config.yaml
n_layer: 9
d_model: 96
n_experts: 192
experts_per_token: 4
d_expert: 96
d_shared_expert: 0
activation: "elu"
moe_layers: [0, 1, 2, 3, 4, 5, 6, 7, 8]
router_score: "softmax"
normalize_top_k: true
routed_scale: 1.0
balance_loss: 0.000297
balance_bias: true
router_z_loss: 0.001
init_std_router: 0.0109
lr_router: 0.00101
vocab_size: 1160
norm: "rmsnorm"
norm_eps: 1e-06
tie_embeddings: true
optimizer: "adamw"
lr: 0.00478
beta1: 0.9
beta2: 0.99
batch_tokens: 131072
seq_len: 768
train_tokens: 733600000
steps: 5597
dataset: "wikipedia_en"
Below are experts of layer 3 (counted from 0) of a mixture-of-experts language model. Rows are named router (the router's row for the expert), up (a neuron's input weights, with its number) and show model dimensions 0-95. Each number is 500 + 50 x the weight over its row's rms, rounded and kept within 0 to 999. Numbers have three digits each.
After each expert's rows: a language model's description of what the expert responds to. This comes from a sample of Wikipedia text that the model never trained on.

# expert 35
router:496475496488543534498550490524482439510570461440595597482542429566576494528445495543451422484534478491515579534541450553476507560563560560437453449454452567529444431523531562517565607546508457429476424481416468447604459561484519410490450438527474458492440476416511428572483453500546466485
up0:470470545482445480494519432582512482598477610427516533592516454440552442575548506542486482459550520536511405444502395453457487513532491487436524566513474444465453461461472501460478370428491553499536542495522530515540505594499451444557461522466405438494589458473591597543499516526480561442
It responds to: Periods, closing quotes, parentheses with periods and heading closers ending a sentence, citation or section, such as ." and ). and ===.

# expert 13
router:498495509421554507433538433554480480587556518454532559475529407520580439526524455514486415464494448484551578547558449567451460465530560637450453469445445497531429500455553548469567555565414484466433448495451589471542499551468510445507471514529441443449466457451524442519450436580463475440
up0:483488563498576533488459551497523499537537494497429593514409442506538423497491486484516413485413442492521494529495515413617421487569457510484435511446508490408489416389451493518499519580426442524420490476568565517528485427522522541451461483466492505463429448444496447552474475571575372468
It responds to: Capital consonants B, T, D, C, F and G beginning a split word, usually a surname or a sentence's first word, such as Bartrum, During, Frequency.

# expert 5
router:529477539442492578518552530515397443573492420488544535456505484563609494616416482544530467490488405429486552584572453523492468575555538474518488434394409497571438457479495488520499546504494474434508463469490483495558431555437552461479431464522494483496408484399567449525465464529486432512
up0:566468487543444512487513504495430474522481507535467479454486460608443523516507594486514468510430581493503426441570506483340560431466509536505496462430432537467470401494548507502521566497402484471516467535508632499528498457429478558481418478560551454483494466484569436450532417575411473448
It responds to: Final suffix pieces closing a word, such as -ely, -y, -ure, -ary, -ical, -ity, -ive, as in respectively, legacy, multitude.

# expert 52
router:467511507372574534510557501498456433582520400510510536440506532475586471560398479536511495484474450433509587538526517555513414513532493502533444427436419520486481470461511568525464557519445450463484563399466556516558449540362566470496498519584472488453413490425544454505436464549486482524
up0:519574537430518468523561496533545416554526565432465503431480525450507435638566429489491455345540470468480478586482535537558476505571490447502477410514414488531585487459508541510472535561479560503464492545538530487484413586521590515499492538505471469526462435477550481557491484572614464508
It responds to: Noun and adjective suffix pieces in the middle of long words, like -ist, -id, -ity, -ation, -ail, -end, as in indiv-id-uals, av-ail-able, indep-end-ent.

# expert 6
router:564480474459516599510523489523435489535504499461531492469501480558581491520510432550513508528508525485596542507593416462471440504541544528446443451442463505473402464458480577525558565529397482453506527407496521416518415551414540469490438492602421437453428478437531412532469401553509463542
up0:580448509414552610497485383476453555609482455424511453541511468496583463503502491503498516507468556490525488560556344462532520549492497475519438551462512449518522487536511434497648479497474420424512487532524421448542471494544557485541493550532441397529519505498484439517429472533440443458
It responds to: Bare space tokens before numbers in tables and ratings, plus inner pieces like eng in wavelength, arg in largely, ong in strongly.

# expert 48
router:494439470414572503432524501553460450528549461399545501421511494593560417510442500537512461414492486435537500566561423516489478538528546544506432449502433511568459420493560544492513550543482425468513484438412487420544419503442558480528437511553424443506390453415517458527404497481511483525
up0:471509488551528523470432481512516483528575527475500465631504534378464399491496486583515434475542505466497494595561414508475523408503453466424526465476416475484427470528635536533525528554572538483523563612463460556507517522480516432458514473568480526476429500412537491592425501486449535520
It responds to: Final digits of years and numbers after 19 or 20, as in 1036, 1962, 2009, and in coordinates or table values.

# expert 42
router:529459472382542515500535505538446450543545436484523561475541445584564440582447481557478503482541386457463587585532519569488446531473502490484469479499386495535469382489546502489531592594408425423505500534468534481532459495441532500510471461560434506473402506437561491510465497573485466442
up0:559520566488555555403519439478580555459495468491482471463579488519455381525569463461457537478481512449505491478578549489449435588614517544545565356490609481455490565485568526426563524468526453551441504481458474447478433486531509525476438540482469573518483524532518462434464495580484415487
It responds to: Short middle syllables like ar, or, in, er, i inside longer words, e.g. authoritarian, mayor, aluminium, indigenous.

# expert 51
router:520425482398524510436481432537509458495488536528479532447546434559538426516456509569464503422510472462550536490497507493483429458575511507469488390491503536469412467489571515466573502495422431431500501477449508506553499583396517469526410549592462459477460420393567482587451425468485412436
up0:460356526459467528487526578465472482493460529478567515504443589424428430499519510535492512503516474571475565495470504551432535466438590404535464555500457506498445580575483551516526491454546419505475427533517398520458511536425437446506458478536455412542542460456601396488427439531470523481
It responds to: Inner syllables of names and words, especially ber in Norbert, Norberto, Number, plus ud in Audience, ag in suffragist, id in Friday.

# expert 60
router:506486491432523520483563426522484502576570377455544534474575462554609490488496466479457472528483447467550532519529461547447426513547495528459440482452499511569426475413520543470564546549414422416497476420425600453521458515405547424513498494532454472449417469489512478531410440561475434476
up0:544485493454542491505577468612558453544637456505418547501455461469581524483494451488565468514428517534507536490489421579492590506483468568501432570356496526527432548479517518383424486616512537487428515479450557551469495486489515535425495488528557473467456441470470500498497589496493447537
It responds to: Single lowercase letters starting a common word after articles or prepositions, like v in vice, version; f in feed, future.

# expert 15
router:537492482438530565497565504527489493566533452468504534504525462571542432542428469566422490534465492473500572491527449505439457505505547527448393499489428628486399458468524498492492496568430507420537527431449554443529455550405541483530515460604483441480437444443627508597462521540502537429
up0:552482524493554595398561569561555546484593479434480457531478449489552511503550510525640486501469546488580562519493478537400438533532474542501420462434445511576430513447502475516513486508544581523495420570422594493534435523537467432487424419591529446513555517456439533512534496540498520504
It responds to: Mid-word pieces of Latin-derived words that take suffixes, such as ic in systemic and classic, enc in agency, serv, prov, includ.

# expert 21
router:537511499413504521447572527545489384508541424466494592491592503514566503462452514551510490440531500477516558552563463583512515540524444530518412457416381578466426469521516547463546518599458450408520480475474466467541475503396508454528502497592538488444443472405556444588460483511450492514
up0:439541454554508565468463501507499505557567496565555529452485541500472491528536541481462501409400528458516582487547532586463497526490479554384486462433503540480401478553559485440554517444416534472526582518566386494443496413493468497582533648468468570512512414539554528497513525543497476427
It responds to: Final pieces closing common nouns and names, such as ide in Suicide, land in Scotland, usic in music, my in Army, all in Baseball.

# expert 62
router:485484520508509536449464500531415504550531454484530585503528444565451438574411425523546485449490517468533508572532495520459473504556556529474476455460478505472396528463578587433560566504399440510484520446394488498554434531464519435559454470549414486477476415438614411497484402508491422508
up0:477481446493504498420515529524475500422517536480528549392450370448561486583424518544511449466426516537502447487469475432529416536496520444488475546496523502542585491464464544511514462521532388539502460451570527433577472598489468410446510475570378503561526432466491540458515471556382530520
It responds to: Opening parentheses before years or ages, e.g. (age 62), plus mid-word pieces like urr, ep, st in Durrës, surrendered, Independent.

# expert 39
router:467479503424486481461668467532472443553514456455534552490482487551492487572435462535496486445486478435560481616540474539456445520539538490472490442433458577493445481508592571434489576586503420409481522461511556428497396506483506468518433514537475495519448443458617499465490421562501481451
up0:464443512486486499464501434504519490454398521515523500555449450509533490442518451500474483494429468484559447472423501511539513542550544558462415547445509572467528574478614540459546418478558522570518533677562633468524498535546466505485555472431493498509560562498523558561434441533451479396
It responds to: The word of, and middle pieces of Latinate verbs and nouns, such as le in displeased, resembles, example, implement, plus ac, pt, ased.

# expert 22
router:503486472414643553501545484493453455501538449435497512484512506503479476545480441555494438513455442477528508600518454535452490584512508554454470457552492558506409516522593482504529537596462369444501492498489520429510422580448521452502468534628421435476460437402543461546503472538515426543
up0:519542524492609467558497463519531434523599516528468504465509449508485513490544590480476554436479472473464483598546513525441467474464413473403471520490466562514470425457559535480513520468529501394562543455583605517472484582462549498511495473496493500607467489502534526526523437412626350478
It responds to: Middle and ending pieces of Latinate words like -ers, -re, -fer, -ect, -ress, as in Transf-ers, inf-ect-ed, rej-ect-ed, lead-ers-hip.

# expert 45
router:506436477453521606414543432540504411552536465454541502431542441488549526483459428580490444436437477450585510492592492495465508600552510520485439448434429559565412484524510548529599476509442439496466575488499497492555405528452475525530461566531472463437529375483532500533475470565485477542
up0:530557421478525448420524393503415551510526507419519486599529520509521493469499406558463521479644427486520606487578545524506413508456474528434578482491524492427560455446447473481554516482548464549472446404500490444561516532516531469463539437495392515473519528515537494511492437480387539462
It responds to: Verb inflection endings and common past verbs, such as ing, ed, ok in took, ied in died, orn in born, made, found.

# expert 0
router:539443490346551510392514451522457434532544490403547555457504437607508538581479448517445434428491415440484500582511460509508446576485477513520455445432450506513436483518550504500504549524468470458485467474503549428555476466387542468508489445537466504501388469414528457557517467580469472471
up0:444433443463471527448449431579463442510535402480531497473479501424490500549438500468448500589522498515506539551567501487580546460461458550548367528494413477448514497423456487542445549534480573442437545494557468489497588528446473575563511522551405415479433454405498508465496441575424474482
It responds to: Inner word pieces of learned or scientific words, like os in porosomes, ograp in Bibliography, et in poet, ition in composition.

# expert 36
router:527417509457529540438503504530414438501578524389480524446545410544541499534459481491533519483508435465506532569548428531442513585457482484457443472457411572599479442544520562479571498557418452477450446562460515518596413540505553451530436451527448425393449451460537476482489470488449445515
up0:400442538471544511476495473624470473471483529491543493412560496499480503417551456504490562508471450542441513546443497452507518483522454463485457505504511417481464614474577441546593541572457446486520532476596383565537492378511515455544536530396500460523491510526490408498443593552472516426
It responds to: Closing syllables of names and words after a consonant, like on in bayonet, am in Benjamin, son, man, k in Kulkarni.

# expert 4
router:511524431464569538479584476571428391529518430474508560500479461517582473518458472549508474484470453438600542505591485552463475523592548504425434470430420576545433437403459597549517474561491410451511536476482521442513409521422551508497439538579450518459478463457526505491444473529487463518
up0:620525421478479517448470518552403435537455534484483452525522448537499393478509479508479488435566450522410563475475558529513485466458465518582541557474506512535350436466503415477532487579414423490466514544520442641548484458449464388513469462532505462439521460508454494530524563510531473489
It responds to: Suffix tokens ending verbs or nouns, mostly -ed, -ing, -s, -able, after a split stem, as in alleg-ed, includ-ing, standard-s.

# expert 43
router:535483488476548536460480536575474493602554395441569533396564474486555491544499438506489455481507410454568528511531489523436460556575556569437490449446480491580409433438498537483556575529466422443476480494424493482570480536458509468576456551506456479480486491443544513606454411537442416528
up0:518489418479537469518438479492543444411466429520388408488479489499529488481481463490436519472488461533523507556482471533425588553540461535531493506501438485404525531478467440581410434509545535538635493428381487405520430470446476472504498446459408570413494455493509466421497419504537492535
It responds to: The articles a and an, ordinals first and second, and words like one, this, per and new, usually before a noun.

# expert 30
router:468494498428611505461523449548479482594528481454530557425564446568552507526516477491474428488503463465549620540571433547458429469587597511514450453455427514574465446436537558458558558563425468469455516475500513420508467548429534477565491449513467404469473433486553474522423445552471482468
up0:548490462403450522507532528507457424467518410486615484589453510545528457507464454574520493501521514474488470506474494552419486534520404466364495502465473614492386548528503593558557485546518435537475510481494536541555404521444596472500471537538468533519453514412592498514476399535494474536
It responds to: Single capital or lowercase letters beginning a name or word split into pieces, like B in Bundesnachrichtendienst, D in Dimension, d in diplomatic.

# expert 18
router:527414483478537494409504529483387457557568396495572579448490492508550429583473483529476460496428393470538527562523453557488452528511554473501510473441476478579438525498557547428500617522473471464447525468422488455524470566514529492501474479513464447445377437470572451527408458494469429466
up0:487499421470516514451585486546570515515402456567484548539489522424507434580407537517486512428468607525557512509541516534474498544546507618448403425575491502453495535488447644534484522463531502606457388440509586467523526478465478514522515453495480558524463525498526528509478417582518498459
It responds to: Word pieces right after a first letter or two, like om in kilometers and sometime, h in ethanol, ow in however.

# expert 31
router:512477497443506523475605464577452430556550500423557568514569476525515462523419494601458515486500451416489586568558477524467410586486522478436469473421457582510461478462517537491507583586482498454434513448486531436589419549405490486484439456533421486447481459463570487480481498481534514399
up0:575572516372533571548477457427470499565532438472480425513592504523546515451478520531586528476521538466483555621561457475499460553625504525512499453465425572380487444486500547464465508488517515512460520405474510489410413507478593490502387457534547562494471436473485453513541487501490491485
It responds to: Mainly the preposition "of" after -ion/-ment nouns, plus "for" and "and", and word-final e in foreign or split words (Oriente, Unione, Love).

# expert 58
router:477433506450588568405578475508428514515517447434563528478535460569528464547460422500477487527427434465555588494543461552462428482602524540528441447391457485571473427495493480553519579557444505505539556388454502443556423564477546433560480500541464500475473507446542456566434461524509484522
up0:548493503479543511490551461393529458539458401537508445523520434437580564474533528503587518529571448495446460516576431517515525608453485484450364460524557490458435478495478527546504502518564514510445499620568549504509477564432601451441483442495432493562539517498522485537591465487559499597
It responds to: Colons, dashes, slashes and unit letters in infobox fields and lists, as in Area code:, Binomial name:, Clade:, 1.74 m.

# expert 32
router:473482492470535555478574444513471419567546412407473532558553539530517499492460477609464425521427462492589522599541428514546499507567517545449473479428433580475413482508546513512485505585442432481509570400454531400557417593444538495485489495566492446481461456432550469532468500497498504524
up0:444477503359501549438592454502465558544440529522539555463483539424479498534571536474540479479496475570544488552514454510478434394530509460529537523419560484413460606431593573518501497523485435385485480546514490479472559513470514521525476368488493454529531445481486420593442537566521494471
It responds to: Word-final or medial pieces such as ment, ation, form, duc, iz, overnment, ublic, completing formation, investment, produced, organizational.

# expert 12
router:458435523468560503396517507518538454521567488408569562444549494546534474542427453520395546444545444412523551559509473525496488513582563570454432416483478539541475536487542544525547545515497451518434422420437491440562519551461519421575435457501462452447377477443539494544419483502495464508
up0:487496537519425536566551525505484544440497498574535547446547520601449514510561478561574524523473461499473518569472499472460503532423501568453586507433497523683443486379460471488498543468507361543489512517603536492571493591510423521566502514473444462519539518539515504459496443492507592496
It responds to: Periods in abbreviations like U.S. and No., decimal points, and first digits of numbers or years like 19, 20, #80.

# expert 28
router:508492529425582525440495502506363421584518448440488605440519485505536381538493500464463412483496514487529535546523451559461458532550546474535441444408450512483495489508541536448521565571463515494499503460423490497516405490411545495524467525579459519383477455438527384551468478567444485493
up0:499508551507428476577568405558531453575534456545409539608500522584503585461538461519494476514496532472543508669531525518577526529536512497469499517419486565439479461520546522489469501624391505473479489457478540461523429477503504429483500515511600534526474547413509494544438528400460507535
It responds to: Plural -s after nouns and abbreviations (NOCs, ODIs, birds) and the ig in orig-in; also markdown table rows of |---.

# expert 54
router:521412541413580511449530538543476398500570532404488543490532459564545492515460487529498485426521503463498496529582471531467510521488507536472450486540443561575447453479531552567580524536464375501536438457483547443538431537416579441528439474597430440469442435402535427518450466476521505548
up0:465551355466418457519466481435407511577493421481543589425586501529457438494547524528546482491498468550513568406383518516474508543476508490474402478534458453578529537621448528490485495481540482556453450524409522506550382510418562491437482500559504526509459522505503471444547510479490484520
It responds to: Final pieces of surnames and places like Andersen, Huddersfield, Georgia, plus closing digits of years, decimals and ranges in tables.